From a checkpoint of a small mixture-of-experts model trained on Wikipedia: 47.7M parameters, 10 experts in each of 15 layers.
Below are experts of layer 5 (counted from 0) of a mixture-of-experts language model. Rows are named router (the router's row for the expert), gate (a neuron's input weights, with its number), up (a neuron's input weights, with its number), down (a neuron's output weights, with its number) and show model dimensions 0-255. Each number is 128 + 24 x the weight over its row's rms, rounded and kept within 0 to 255.
Before each expert's rows: "gets" lists some tokens that make up at least twice as much of what it gets as of all text; "raises" lists some tokens whose logits its average output raises strongly, later layers aside. This comes from a sample of Wikipedia text that the model never trained on. Tokens count by the router's weight.

# expert 9
gets: "\n", "\n\n", ".", ")", " |", "\""
raises: "The", "===", "====", "M", "In", "-"
router [101 131 100 115 116 179 153  92 126 112  84 122 137 151 110 115 106 154 175 119 162 164 114 156 162 138 127 155 165 103 136  95 124 140 112 118 156 123 112 133 146 167 152 102 135 108 119 125 143 126 102 146 149 132  80 143 116 129 132 146 103 129  92 139 128 112 170 118  96 140 152 165 140  70  97  88 138 144 131 134 120 122 158 130  40 147 131 121 136 160 102 138 160  98 130 141 123 108 118 127 137 149 118 106 124  88 110 137 153 110 136 129 109 116 132 151 111 157 121 150  94  98 131 157 106  95 137 101 133 166 135 130 148 113 132 184 119 145 127 131 127 122  81 148 101 148 149 146 125  70 152 151 140 109 156 107 129 106 136 148 147 162 165  89 136 113 138 113 103  91 153 127 154  89 163 136 124 106 125 153 103 120 137 138 117 158 164 146 127 126 139 141 142 176 139 159 123 109 106 121  94 171 119 120 146 108  91 138 165  69 126 122 131 112 105 136 120  79 113  86  82 139 109 133 103  98 133 139 145 156  80 130 109 109  95 110 137 116 149  94 152 133 129 125  60 146 100 104 110 134 157 104  81 139 148 121]
gate3 [ 77 145  95 111 152 166 111 134 155 125 151 156 108 140  99 136 151 113 157 171 117 101 141 126 142  88 136 137 143 130 164 137 150 131 126 159 140 132 177 117  67  97 148 157 130 163 122 148  78 131 134 104  75 118 153 171 116 129 145 102  95 173 119 124 162 129 106 144 149 108  97 100 109 162 128  98 141 160 122 106 135 121 111 105 142  96  41 150 148 161 103 144  84 147 151 136 113 134 116 164 126 159 106 157 175 140 113 124 115 148 155 131 121 138 108 130 166 122 129 150 129 115 132 119 128 126 137 137 132 172 153 151  96 109 107 142 152 105 164 171 163 137 150 128 129 118 146 139 131 157 123 150 147 122 134 131 152 155 150 168 127 112 116 124 148  85 158 109 121 131 116 175 120 143 147 162 133 136 162 166 128 137 129 128 112 106 140 125 101 148 127 178 114 113 112 116 157 148 115 169 117 124 140 149 142 116 146 122 104 137 140 150 120 123 119 150 132 136  55 157 100 112 113 133  86 155 156  88 135  97  87 115 140 152 140 104 161 143 113 183 116 115 167 129 128 157  98 185 129 124 148 105 162 126 133 112]
up3 [106 143  99 154 138 141 117 158 170 115 128 116 132 121  81 157 142 131 112 123  97  96 106 133  93 147 128 193  86 122 133 147 163 150 128 122 102 128 130  92 117  74 128 118 137 130 130 139 129 116 115 155 131 109 129 120 107 145 123  73 118 143 119 109 123  76 101 115 127 100 100 119 144 149 175  98 132 135  78 128 124 205 136 166 134 119 120 157 171 119  96 156 138 135 137 114 115  99 113  99  74 124 136 155 161 141 105  86 131 158 126 129 126 140 157 154 150 130 102 151 114 134 124 107 112 175 157 155 130  75 190 139 119 125 126 106 121 147 126 109 132 111 120 111 149  89  89 124 153 151 103 148 130 129 111  99 141 148 143 134 154 125 152 144 139 139 139 125 148 112 162 153 123 130 134  93 162 113 156 123 134 113 143 162  94 135 166 160 155 134 111 101 126 159 150 127 163 176 146 145 135  95 117 133 119 128 135 136 126  84 105 104 164 146  70 133 119 101 137 155  89 133 158 106 127 188 118 100 159  89 135 100 141 145  83  98 166 123 114 185 155 108 100 140 165 111 120 144 113 132 133 121 124 114 118 117]
down3 [ 99 156 100 139 137 121 174 130 166 135 116 128 133  98  98 144 120 104 146 116 143 151 133 133 136 127 113 134 139 103  93 107 147 160 153  93  60 144 167 134 137  91 136 118 173 109 117 107 117 158 129 141 103 117  97 126 102 179 131  78 102 177 118  89 141 137  82 114 173 112  86 138 158 150 118  87 133 121 102 104 147 120 173 164 169 126 167 103 152 145 127 154 128 141 127 127 154 111 191  98 119 148 175 138 109 106 102 107  97 161 124 135  90 173 125 154 167 120 158 109 157 135 107  73 123 140 147 106 109 115 147 137 112 131 126 136 154 148 149 147 157  83 129 147 143 114 148 161 138 148  96 137 132 131 152 129  97 118 134 144 162  97 132 112 103 138 106 122 116 124 147 139 129 150 134  99 153 128 107 163 157 103 120 145 156 152 107 135 121 112 135 156 141 145 160 101 124 167 117 116 104 136 112  98  93 130 158 126 118 110 144 118 114 121 117 121 103 154 132  96 162 127 129 129 125 157 161 138 144 127  86 187 139  92  94 117 108  83 156 126 119 162 115 175 142 101 138 172  86 126  93 147 111 131 113 138]
gate4 [115 131 173 155  91 122 147 135 118 112  96 140 153  98 160 171  99 117 158  67 143 152 143 106 134 116 149 101 192 115 112 118 122 136 145 124 126 109 132 134 177 118 126 161 137 133 101 126 133 123 118  71 106 124 111 152 155 101 145 145 131 150 137 153 132 157 152 154 116 149 120 127 142 121 122 107 101 143 116 117 130 148 103 146 141 143 204  87 170 149 126  87 164  98 139 136 134 163 197 123  97 135 109 126 135  97 139 114 126 124 124 148 157 136 143 173 134 108 134 143 124 145 147 131 158 171 167 122 133  92 142  91 157 145 159 117 157 105 136 189 121 156 130 127 105 128 148  65 127 118 100 146 144 146 124 117 112  96 138 100 100 119 145 109 110 129 126 124 159 158  92 104 160 162  72 143 138 129 146 128 110 175 121 135 134 105 141 128 151 121 129 128 129 116  87 149 162 116 169 144 113 168 119 147 104  82 106  72 124 135 112 136 132 133 102 128 141 113 102 153 171 136  90 103 160 105 121 109 141 105 152 119 143 157 138  98 144 111 151 138 124 140 169 112 158 178 107 142 130 105 101 150 111 130 113 101]
up4 [112 115 146 112  88 130 121 133 161 125 130 107  86 142 120 104 133 129 130 176 130 147 102  77 120 129 141 151  98 114 115 123 106 101 128 137 129 160 111 102 156 130 174 136  78 120 110 134 139 130 109 151 134 131 106 143 106 117 102 104 139 131 161 138 136 126 107 141 138 150 108 172 142 116 133 133 162 118 127 142 134 134 123 131 112 101 123 131 107 103 119 126 146 153  97 106 140 135 142 104 124 190 171 150 164 145 121 116 135 157 132  96 124  96  87  76 121  89 118 119 140  98 146 102  62 143 128 124 152 156 132  95 137 140 130 129 168 126 116 125 138 155  98 156 144 141 149 158 144 120 149 102 136 107 131 150 125 107  90 137  74  97 116 156 145 159 107  79 145 117 156 157 171 118 150  40 139 109 107  92 143 147  87 138 112 139  78 147  92 150 134 178 138 111 150  89  97 117 134 128 134 154 124 118 106 146 113 118 168 130 117 106 101 129 166 127 111 132 184 130  84 108 113 136 137 119 122 132 123 134  74 148 136  91 170 187  95  97 110 135 152 153 158 121 153 129 170 148 117 102  99 149 143 127 156 157]
down4 [122  98 130 120 109 125 108 177 158 132 160 108 114  99 120 118 123 138 127 181 126 145 132 142  85 164 114 158 142 124 131 141  70  97 109  90 120 138 152 133 152 150 171 131  95 108 108 140  88 139 139 152 123 115 126 159 144 103 131 128 140 137 135 111 133 121  84 164 160 110  67 134 158 124 137 145 111 129 150 116 158 115 155 146 141 115 113 130 113 101 102 140 124 113 136 118  95 100 122 112  75 154 179 132 111 154 140 125 153 149 136 132 138 116 111  50 177 124 101 113 139 101 150 122 108 126 112  89 121 143 141  81 150 148 139 121 132 158 108 139 114 179 122 122 130 110 121 136 131 110 101 106 120 117 138 139 130 111 114 144  76 128 101 113 119 115 114 149 131 121 149 112 133 138 149  91 129 119 127 151 150 109 127  82  94 121  88 103 122 154 144 138 131  77 112 113 150 115  96 171  99 114 109 101 108 128  98  89 128 155 167 122 119 119 165 121  95 130 131 181  95 156 156 121 128 168 130 116 103 129 109 150 165 142 151 186  78  70 115 131 182 136 155 149 167 135 148 141  76 144  95 157 147 148 116 145]

# expert 8
gets: " of", "h", "ed", " for", "b", " de"
raises: "-", " or", "am"
router [ 77 139 114 100 185 143  89 142 158 107 120 137 133 107 119 138 137 101 117 128 151 138 126 128 133 157 117 119 156 134 177 110 164 137 107 186  76 110 130 142 142 149 142 102 128 125 160  91  53 134 118  89 140 148 131  75 147 108 116 149 117 171 101 176 139 114 134 114 113 114  89 115 114  92 130 137 144 112 148 153 113 125 146 117  99 143 177 103 174 124 127 140 141  74  99 131 156 124 131 139 103 115 135  67 114 128 120 131 117  89 113 125 114 127 107 118  91 121 136  88  91 163 152 144 148 134 151 120 162 151 130 101 166 134 114 122 122 119 149 161  80 117  85 120 152 137 142 101 136 102 174 164 131 139 130 116 133 154 113 120 163 144 132 114 115 135 112 121 162 115 134 149  89 117 145 158 118  69 109 152 103 141 142 140 110 107 132 159 148 188 114  86 106 152 158 118 161 157 150 133  78  94 156 137 129 118 126 109 153 108 124 131  66 133  84 153 146 118 125 144 136 135 147 118 119 164 123 147 153 124 126 115 113 142 141 134 154 145 120 137 129 146 150 142 123 137  85 110  96  87 104 109 114 109 120 104]
gate28 [131 109 179 124 119 166 111 135 127 136 145 108 137  98 157  67 100 127 132 102  93  91 144 128 113 122 150 128 150 127  94 143 129 170  77 212 136 108 142  80  88 144 118  94 124 110 165 141 109 124 101 129 142 128 113 122 174 162 156 127  78 139 150 162 160 133  79 121 137 157  92 182 138 187 149 140  98  87 130 138 102 116 142 153 138  98 151 126 141  90 183 109 116 105  88 140 146 148 152 134 128 168 102 126 131  96 135 123 119 110 122 124 132  89 160 138 149 115 128 111 154 123 134 113 116 135 126 177 163 148 147 136 127 173 106 146 142 127 140 118  96  94  68 144 122 122  86  83 154 118 142 140 136 126 106 159  91 123  81  85 119 105 147 131 131 107 116 122 167 139 170 132 169 144 129 126 147 159 124 140 124 138 150 107 125 133  97 140 175 120 150 145 153 124 145  99 128 123 134 154 154 129 121 113 127 114 110 133 109 118 145 130 113 146 125 107 153 111 156 119 127 144 123 130  94 125 165  83 124 113  98 130 161 103 167 127 140 121 107 134 174 125 140 124 163 102 107 139 130 124 114 122 114 138 149  91]
up28 [130 133 130 118 179 120 121 103  97  87  92 172 131 102 139 170 140 121 141 144 119 170 155 162 170 130 119 126 106 146 172 147 145 121 150 128 103 133 113 171 132 106 163 143 129 142 129 137 133 138  95 153 111 144 107 153 125 149 128 154 187 151 165 133 148  87 175 151 107 101 134 118 133 112 133  83 116  99 159 139 129 153 168 110 116 128 164 124 140 183 136 133 148 162 104  93  89 123 120 124 141  89 135 174 132 133  95 103 141 188 168 144 125 118 132 142 165 142 134 158 168 149 134 143 120 101 105  98 127 110 129 114 108 124 123 102 172 120  82 132 145 175 139 110 115 172 127 134 114 147 100 105 113 145 157  72 145 166 159 116 124 145 105 132 125 141  76 139 134 126 128 150 114 130 136 150 122 113 137 143  87 122 142 158 175 122 100 147 194 128  73  92 134 139  93 131 147 134 116 130 126 110 138 171 111  98 148 110 153 139 133 161 169 131 148 125 106 125 104 104 102 106 167 104 139 139 105 116 151 111 128 140 142 150 139 133 136 123 192 150 146 118  96 118 136 124 112 123  86 139 108 143 124 122 143 169]
down28 [160 103 108 147 145 118 188 125 176 171 149 147 127 152 118 109 160 121 187 140 125 130 160 103 199 128 158 139 116 109  96 134 125 109 137 106 102 149 126  97 151 160 152 122 117 142  86 125 132 125 109  83 121 115 149  98 156  80 139  98 104 105 112 139 146 137 102 166 124 151 126 124 184  99 143 130 104  99 136 146 108 156 167 125 153 111  96 142 134 170 121 125  95 150 106 162 145 167 141 116  85 118 132 146 103 151 136 145 137 151 103 104 117 155 131 144 116 133 188 131 107 115 169 126 124 144 155 115 162 116 150 149 119 145 139 148 137 176 112 135 129 128 151 111 127 133 113 113 124 158 113 172 113  98  84 119 115 147 137 104 116  95 136 117  97 158 174 120 104 122 146 128 103 130 120  90 161 125  93 100 102 171 157 138 131  94 108 141 144 135 144 158  82 102 150  87 145  97 102 126 117 125 158  97  92 105 129 151 151 127 127 137 142 120 142 144 136  96 152 106 122 112 137 104 147 103  97 137 117 174 133 126 157  91 106 154 152 162 125  94 111 131  79 119  80 121 106 116  85 160 105 109 121 148 122 123]
gate29 [105  89 103 133 185 125 169 127 110 105 129 113 122  96 140 131 169 124 124 121  98 133 110 118 113  93  88 133 129 109 118 192 134 142 164 128 163  82 118 145 170 163 136  94 143  80 120 155 111 113 111 123 114 123 124 120 101  91 190 137 111 123 145 126 118 113 126 125 117 118 139 178 146 101 103 157  89 127 135 100 107 150 140 148 139 151 125 123 138 144 118 146 122 167 121 126 122 180 108  94 112 148 150 146 146  94 161 142 133 139 111  97 147 139 119 149 117 149  92 153 168 127 107  85 105 131 109 128 119 123 118 142 127 190 105 112 145 126 121  78 144  87 141 156 173 139 120 123 137 153 139 112 135 141 127 171 146 119 108 136 125 104 115 111 121 104 116 109 129 111 121 130 163 153 162 168 155 168  94 119 118  96  87 126  96 145 163 179 101 161 108 127 125 139 141 113  93 101  96 121 120 121  84 119 142 141 150 107 128 114 151  85  98 144 141 111 114 116 133 121 114 128  85 107 128  99 103 105 153 197 151  79 122 144 181 144 154 146 120 134  92 102 139 133 123 126 151 161 160  87  94 113 139 152 153 122]
up29 [132 151 167 144 105 129  79 110 161 115  90  88 110 183 140  80 120 145 107 138 136 151 130  87 113 162 151 120 149 145 124  45 114  71 121 152 100 125 159 123 136 137 144 173 132 152 142 136 120 109 156 115 143 115 124 133 167 139  90 160 140 137 128 177 143 112 106 104 128 113 117 111  87 128 152 119 168 143 107 113 133 122  72 137 123 168 120 112 159 125 165 128  98  95  78  94 139  78 135 149 140 125  70 111 112 101 153 144 130 169 165 109  68 131 104 151 119 158 180 125 103 121 163 130 144 132 139 117 108 126 145  87 143 129 114 169 142 123 150 170  93 130 128 143 108 124 118 141 124  85 152 109 135  96 164 117 108 155 125  80 130 107 152 107 108 145 113  97 125 103 119 140 123 128 123 105 150  74 157 130 125 139 146 141 137 102 114  97 157 102 139 163 175 146 109 134 128 133 120 143 127 137 147  99  97 114 158 123 108 128 117 145 133 152 133 106 131 149 130 140 134 123 104 141 123 151 117 156 109  89 125 133 118 114 119 187  99 120 139 135 134 147  90 141 101 154 113  89 135 105 140 146 129 124 103 143]
down29 [167 158 179 107 114  82 109 166  78 107 134 112  81 188  74 145 123 125 104 126 125 143 123  85  83 134 120 139  78 111 105  97  98  97 111 153 126 148 141 122 116 127 133  99 129 151  88 116 139 143 138 165 172 111 142 110 126 143 145 120 137 114 135 138 141 125 151 153 133 142  81 158 131 127 117 108 123 112 161 163  99 103 114 143 143 124 106 102 120 150 157 134  96 122 128 125  98 101 149  83 174  80 121 102 118 135 110 108 116  77 100 121 153 133  99 141 124 143 134 127 100 154  85 183 122 154 114 111 131 166 159 134 165 153 144 113 126 109 145 158 112  99 145 158 141 166 130  94 114 144 127 157 125  63 115 139 105 144 130 115 122 135 145 130 134  94 120 144  60 132 138 121 119  98  98 143 122  74 153 154 119  86 143 117 118 152 159 173 115 117 166  97  67 110  93 105 110 100 113 136 104 111 132 156 154  89 110 132 124 138 116 143 124 144 142 135 119 139  89 106 138 144  90 111 118 116 123 137 138 129 128 149 145 119  82 145 142 137 159 135 102 170 131 161 102 138 133 109 134 157 114 131 124 122 118 130]

# expert 2
gets: " | ", "–", "2", "| ", "1", "0"
raises: "-", "'", " d", "\n"
router [132 156 115 146 147 103 104 198 134 129 133 105 108 112  64 130 113 142 154 124 128 131 145  84 115 112 131 150 101 139 126 103 129 152 146  96 131 115 116 146 123 146 116 110 148 156 153 159  99 139 142 110 132 117 105 137 122 102 116  91 119 118 135 150 124 125 124 140 106 111 133 113 159 110 136 140 135 137 175 169  74  95 152 142 137 117 141 135 126  98 104 144 130 173 116  94 155 146 124 110 142 122 143 113  58 112 101  69 174 127 129 167  76 108 132 147 120 100 131 147 120 110 131 112 175 168 142 103 123 131 150 120 128 123  96 129 131 108 100  98 145 210 141 118 121 141 110  99 157  71 125 162 161 125 109 130 136 146 138 149 115 144  86 104 156 149 117  77 120 144 180 155 125 137 162 161 161 124 112 113 128 171 117 141 124 139 194  99 139 142 126 157 106 143 153 127 123 132 116  90 102 152 148 126 119 137 151 124 162 131  98 158 141  95 112 149  87 114 130 100 110 130  78 124 116 173  97 108 158 125 126  85 101 161 161 163 140 142 158 126 128 130 105 129 131 141 134 130 116 101 141 131 104 154 168 115]
gate3 [108 140 111 118 148 148 114 101 184 127 151  96 164 132 152 125 107 180 127 180 131 148 122 191  67  91 126 139 142 173 117 152 135 133 130 135 135  96 157 137 106 120 136 129  82 159 132 115 123 120 127 111 130 108 136 117 157 117 133 141 151 115 150 135  85 112 145 105 130 164 105 161 149 109 144 146 140 157 146 111 126 109 155 128 122 147 140 105 143 155 164 165 119 126 144  80 131 107  91 167 124 102 173 123 119 147 139 143  75 152 122 142 120 103 134 125 111 148 145 189 148 142 154  94 127 105  45 149 107 140  93 146 136 149 145 125 130 143 121 128 109 129 146  75 173 156 120  93 162 130 164 135 150 129 129 106 101 138 140 133 133  85 141 109 125 149 171 118 120 131 137 165 134  96 113 131 118 108 148 128 128 124 143 131  89 135 138 153  73 148 143 167 150 134 115  98 141 124 109 152 150 141 145 126 101 162 144 140 128 139 154 127 141 137  81 154 109 174 153 137  99 163 162  66 119 137 109 103 116  97 103 153  91 144 155 104 147 158 151 100 127 151 143  99 121 122 147 140 137 112 149 138  95 132  89 150]
up3 [115 172 138 131 157 151 146  92 179 126  80 153 159  76 137 117 125 157  95 136 118 140 112 145  91 123 108 145 144 136 116 121 102 116 138 183 173 134 117 131 146 121 119 130 108 138 112 122 160 120 166 148 152 139 155 143 118  98 138  91 167  99 153 152 131 169 142 111 120 148 110 137 158 136 146 156 117 139  90 152 125 121 115 121 146 167 176 154 141 115 179 146 147 146 110 160 139 110 115 128 145 117 106 167 129 148 160 122 101 138 159 134 120  97 110 140 143 128 120 108 105 173 101 158 145 157 141 170 140 117  89 152 126 167 111 129 129  92  90 120 143 157 159 112  90 117 133 119 152 120 153 143 123 111 102 109 108 141 110  88 148 136 117  86 133 142 140 100 150 181 126 131 106 129  62 106 140 145 131  95  90 169 178  96 118 124 145 135 101 110  94 120 168 160 139  97 109 127 104 112  84  82 133 115 103 137  87 130 140 110 169 110 128 100 107 138 151 138 125 128  88 123 142 156  92 123 105 130 141 131  92 180 117 118 135 136 141 153 142 135 129 182 130 127  99 148 149 141 112 169 114 154 129 137 175 164]
down3 [ 89 106 114  93  98 130 101 133 119 124 161 105 126 148 119 102 118 196  88 122 131 101 100 146 105 118 157 124 122 151 129  98 105  71 156 137 129 164 150 181 130  78 147  68 116 119 121 171 147  87 154 139 110 158 149 106 113 161 129 125 147 108 143 132 136 166 104 135 110 100 105 143 138 155  90 166 157 154  95 122 131 156 144 137 180 103  94 125 122 139 131 108 115 137 178 112 145 116 113 117 125 109 118 103 135 145 123 115 116 174  56 125 162 144 130 121 132 129 124 149 105 113 116 146 157 111 122 153 154 143  87 161 134 127 130 128 107 131 105  95 144 149 129 133 129  91 150  85 155 102 140 105 159 112 111 130 136 129 194 160 120 137  86 102 128 125 136 139 133 118 136 129 126  87 111 141 135 137 171 144 151 153 148 117  92 132 134 151  90  88 150 145 113 106  90 153 115 132  85 139 113 121 121 104 136 109 148 149 122 143 109 125 148 127 120 133 109 178 119 155 145 122 165 116 123 116 120 130 155 113 194 127 115 149 120 151 113 136  97 157  85  97 130 135 109 165 137 178 154 124 131 166 111 163 154  98]
gate4 [121 127 100 145 133 143  96 125 101 124 136 130 124  99 137 128 123 112 149 112 162 142 114 100 102 122  99  99 183 116 161 140 121 140 116 101 102  86 142 110 145 120 137 143  95 115 141 137 135 160 147 130 146 130 144 102 114 114 125 128  85 116 171 133  75 135  98 161 111  98 115 133 196 115 107 105 105 131 107  94 141 119 128 119 114 170 159 130 140  78 111 120 124 120 119  71 113 140 109 129 112 103 103 134 133 116 133  99 125 132 100 143 128 175 111 150 136 131 152 142 129  58 145 153 136 125 116 120 108 133 101 145 151 152 102 147 134 102 144 126 145 178 114 121 127 130 158 138 100 161 123 122 121 156 130 127 128 139 140 123 170 142 131 145 146 111 132  68  57 148 125 129 128 161 127 163  79 155  97 108 107  96 166 167 138 119 142 160  89  88 149 134 125 179 135 109  87 124 122 110 107 128 136 104 173 131  94 133 126 107 110 110 112 154 170 106 162  97 120 108 119 135 157 126 153 102 136 140 109  98  81 127 177  97  70 115  89 113 114 144 150 119  90 117 157 147 125 146 103  88 114  82  90 116 115  97]
up4 [135 137 124 150 140  79 171 103 150 140 109 139 143  98  94 102 156 123 118 116  84 113 122 138 120 122  92 114 116  95 105  95 114 114 143 132 111 119 110 130  67 105 180 148 144 126 166 110 151 100 130 113 131 128 103 159 120 114 153 115 167 116 105 151 157 125 138 129 125 146 149 117  97 112 121 141 151 187 143 132  88 127 116 183  94 105 157 150 150 167 136 116 135 124 153 102 130 128 175 146 101 106 130 143 127 121 111 118 155 135 151 118  94  96 114 104  58 160  82 135 144 142 120 139 128 142 115 132 154 160 143 163 114 136 170 142 148  90 104 112 121  79 166 171 117 108 114 174 169 135 148 102 120 110 152  88  88 156 112  90 145 153 100 122 130 162 129 159 145 144 162 131 120 130 138 146 144  99 159 147 117 174 115  97 104 132 145  94  90 155  96 124 107 151 128 127 148 171 125 132 159 136 117  69 114 103 163 130 145 125 130 120 132 104 115 135 103 157 113 110 109 159 145 111  97 144 131 138 159 133 149 181 146 144 129 112 103 101 139 115 133 135 117 143 181 115 153 138 166 149 127 167 160 116 148 123]
down4 [ 97 122 112 148 144 138 143 102 144 133 129 125  96 109  87  85 147 148 135 138 116 161 165 113 114 140 165 137 153 104 139 118 174 157 115 143 142 109 162  81 121 103 125 158 110 120 123 105  82 122  88 149 137 176 123 118 152  85 138 159 129 143 128 112 122 119 170 133 159 131 118  98 108 127 101 130  82 130 145 154 129 140 141 126 117 115 111 128 120 108 116 128 107 142 111 111  94 128 126 133 123 154 130  80  69 128 116 121 192 117 132 164 133 147 138 141 145 114 108 140  77 170 150 116  62 113 150 120 113 158 125 136 109 116 164 107 149 142 159  94 129 140 103 114 149 138 155 167 107 121 148 165 158 129 127 147 165 116 114 151 160 127 109 106 168  96 122 136 128 140 132  79 148 106 133 128 114 135  92 101 184  85 111 179 112 115 124 102 124 161  99 158 149 130  92 143 103 105 119 129 126 139 104 165 118 136 163 127 129 131 111 166 134 136 108 134  72 129 164  80 138 106 145 139 156 146 118 135  92 118 157  88 156 148 118 146 150 165 132 125 105  81  96 151 126 114 159 161 175 158 120 174 106 148 116 114]